From a checkpoint of a small mixture-of-experts model trained on Wikipedia: vocabulary 50257, 16 experts in each of 8 layers.
Below are experts of layer 3 (counted from 0) of a mixture-of-experts language model. Rows are named router (the router's row for the expert) and show model dimensions 256-383. Each number is 500 + 40 x the weight over its row's rms, rounded and kept within 0 to 999. Numbers have three digits each.
After each expert's rows: "mostly gets" lists some tokens that are sent to it at least half of the time. This comes from a sample of Wikipedia text that the model never trained on.

# expert 11
router:542564451595550518490514522494522534510478506502428515488539567517507560484511533464434532480524519440449540526459503400518459502515513481522564520548527432523523473551520504518570466546471443460525458517472510458483483483523537545502530442456530472532514458490524409519510536465512508385433498513469454562532518511487419553497499531430513546455575503536425527568405491544450551500517
mostly gets: " water", " stone", " oil", " tree", " land", " plant"

# expert 2
router:418535562433462495470523523506502530477461471584482519517444508467561445480518549511425483440499475527468493513484540569552465561485561519451544482464565538479448551442449499514499503466545463527494466529473441487500541456437453476484496477557478481429566493567537522543499514512468487533492535505511520409439500482537472499480417492530498515486531478561461559449430518511437422519516
mostly gets: "\n", "\n\n", "- \""

# expert 9
router:486495469431486433497603475454565485557527568522477498546525561492509506502444467542470527513545479510558464454524499533496452551467506510550482484527503491520545473377515476479565575475536547511536579439460497584524503507543518464457534523517533502548484518463427542471497467548547532499534572465492530604523518464538461512526475539514459544448479493504545426429524560560465562503540
mostly gets: " year", " won", " election", " teams", " elections", " league"

# expert 8
router:529513400460479429522498489455470450502548532463460485488552496498453544566462536442489405520550530469508519455575534466507547541496477482488509562551474437602541500520468529508476531425564476540464581487485528501438500470481542553474488486480502514554445563488543561501546548478508473520518507533459547494509535551452511497536552481531423519536458540475511494485523488449580518492493
mostly gets: " |  |", " |  |  |", " |", " |  | ", "% | ", " | +"

# expert 6
router:564473563496511496594486482494488516476425501507539537464502472431445523469533508554508552523491498503520475501490535511461450506488444467502478494427486506466533468542553488430531463527441441505505467504562485445487470477453473535518495467513458544530538545531480453466532504536464489484500484424542561541469535419543543523461559472522407510437469478592524534520553500491523452539500
mostly gets: "it", " people", " men", " them", " we", " you"

# expert 12
router:525552503483518483465523506495551507445427460428531540538531568520566430420476452541472576513540505487453482454482507479471481468423469548456539484508498460389565450541523491470537481496445523523438490534498510520547564498532506478521528548493540481449519465500444496517506481493459547494469524507507470529481471493511534429478553530495516492447454455487400437538495494489473472438539
mostly gets: " about", " that the", " than", " into", " could", " using"

# expert 4
router:527474411526490593568510436471450535559524476463506467480530478476472473498506524461548443546480510483480568514436527425541606447587453496506494482537474568539463464489560451429473533609483520481559492498524476547527519585483503548509490467508554498499401435480513429479471523526494435453504456497498478504507464575469523491458473512497428519574447452516549513460457508532493569588545
mostly gets: "\\", "_", " \\", " $\\", " about ", " $"

# expert 5
router:500505444495547569481498532484453497515497514472512506472476446501467497433566533477543479468494569482497505569537465584454469485495474499537468498466468542413504470494456536504425475549509446460573496486581519445539502500474541500499468496457510507500524460536472529450493531455499529449534529487521562482540530472466553502498493518558531532556482504387483484499566471430489543470493
mostly gets: " =", ").", "s.", "\".", "ers.", "."

# expert 15
router:553474523513506476528541568515490448494484515491560502459523456441526496513495420519485546488486492485434476487493443506541484476522472522481481531496466483517545517515473497556486506469501497503473491515523464545602511503570491447470487488586557519476481461480440490493467410499553472464461475494517433539422547493488416470519480495597490486487447500488508446496532463533553510512456
mostly gets: ") is a", " married", " University of", " member of the", " former", "- List of"

# expert 0
router:456533520529551528465472513486467543558511519465391446511486526613510519520461532479557458516444483497452474554493464457449550516486531404528459480559444510540498543483518526518531495502531554520605478512495535526482457510519466545515461476513534542492490507484527488492448501480506425550562506473509561464488467567472529559515528496496484520517531518517525519582585532449508481499509
mostly gets: " film", " album", " Music", " music", " version", " book"

# expert 13
router:485441511534484517477542498517538475451594522545439485485444438433444502482509488483485507480430545514549553587593550530525464463557505497546420482534460517504522506474498519548583495492581475525535533460469530507486465482533528473496545545441510412532520558431531450507537525524471533524443409574497523484558577449508553541573507541486550525534490555407545506425495507521533500497474
mostly gets: "ž", "ón", "ović", "í", "ić", "ș"

# expert 3
router:487514502480553505499459517515502476507481487442576552551454490568504526552518450474440585491489535493568438446451482514401503511521566491532458463531523513492496532512466533531490480475441545506427504552542499489515480437578452455522469521531443514508505535492514451532492540433532417485527439534517499381582458470504517544476550503451526450508555505458463483513490427466473537429493
mostly gets: " John", " Peter", " James", " Black", " Henry", " Bob"

# expert 14
router:518424490496526492451467522493522548551514465457495473503524534533427529501513508516567464549517458446543472532507484482506507425503423519504518478472500523441463540464532558441484478518460484463471441481491470510443490506523587526512476524435439514529513570437436555440482513472512555571483462527482467527509500525469500520500508443444488507495470506508586548569505551491509539561476
mostly gets: "2", "1", "3", "0", "13", "4"

# expert 1
router:433499547523446529567390436470489463516467569533483529537518530517520565492543539505535479509537475517449504535554459531530575424503560473523495518512444492521498479480542474483444485506488551490503562550474417493403552532527454511538468498461511515557484493479487479482586529527500542568525493538469457528430475443484527496494548535520582470526475493481536521546540510503609459503442
mostly gets: "′", "°N ", "″N ", " (age ", "- Coordinates: ", " km^{"

# expert 10
router:470451552533456468530471533512404458471497455518533459427484498537489480578436472449559435462488507486500545475434488488484532521485436496533471478456511526516431480465499494536448599475478535480539530465499564438468494493494508511571481508499516530515502498553527572507507488524516560494503510480480477449522430599471557493510491451459558419515551522507528490540530523500532484532485
mostly gets: " Sh", " Y", " K", ", J", " Ch", "- J"

# expert 7
router:535492451550481523461428440574539494476578488510489469496517447549486500504514530537539490545470418584525486488510492504503519510501497566456532554477474478548485506584478475450417456518473516465405435462466525486512428614407519497477514519473411508469486524454529555491438456520491507543574524486503463480501479508524500455505479493451528450512478549500517475486483492493511472445479
mostly gets: " pre", " inter", " Reg", " res", " Pre", " ex"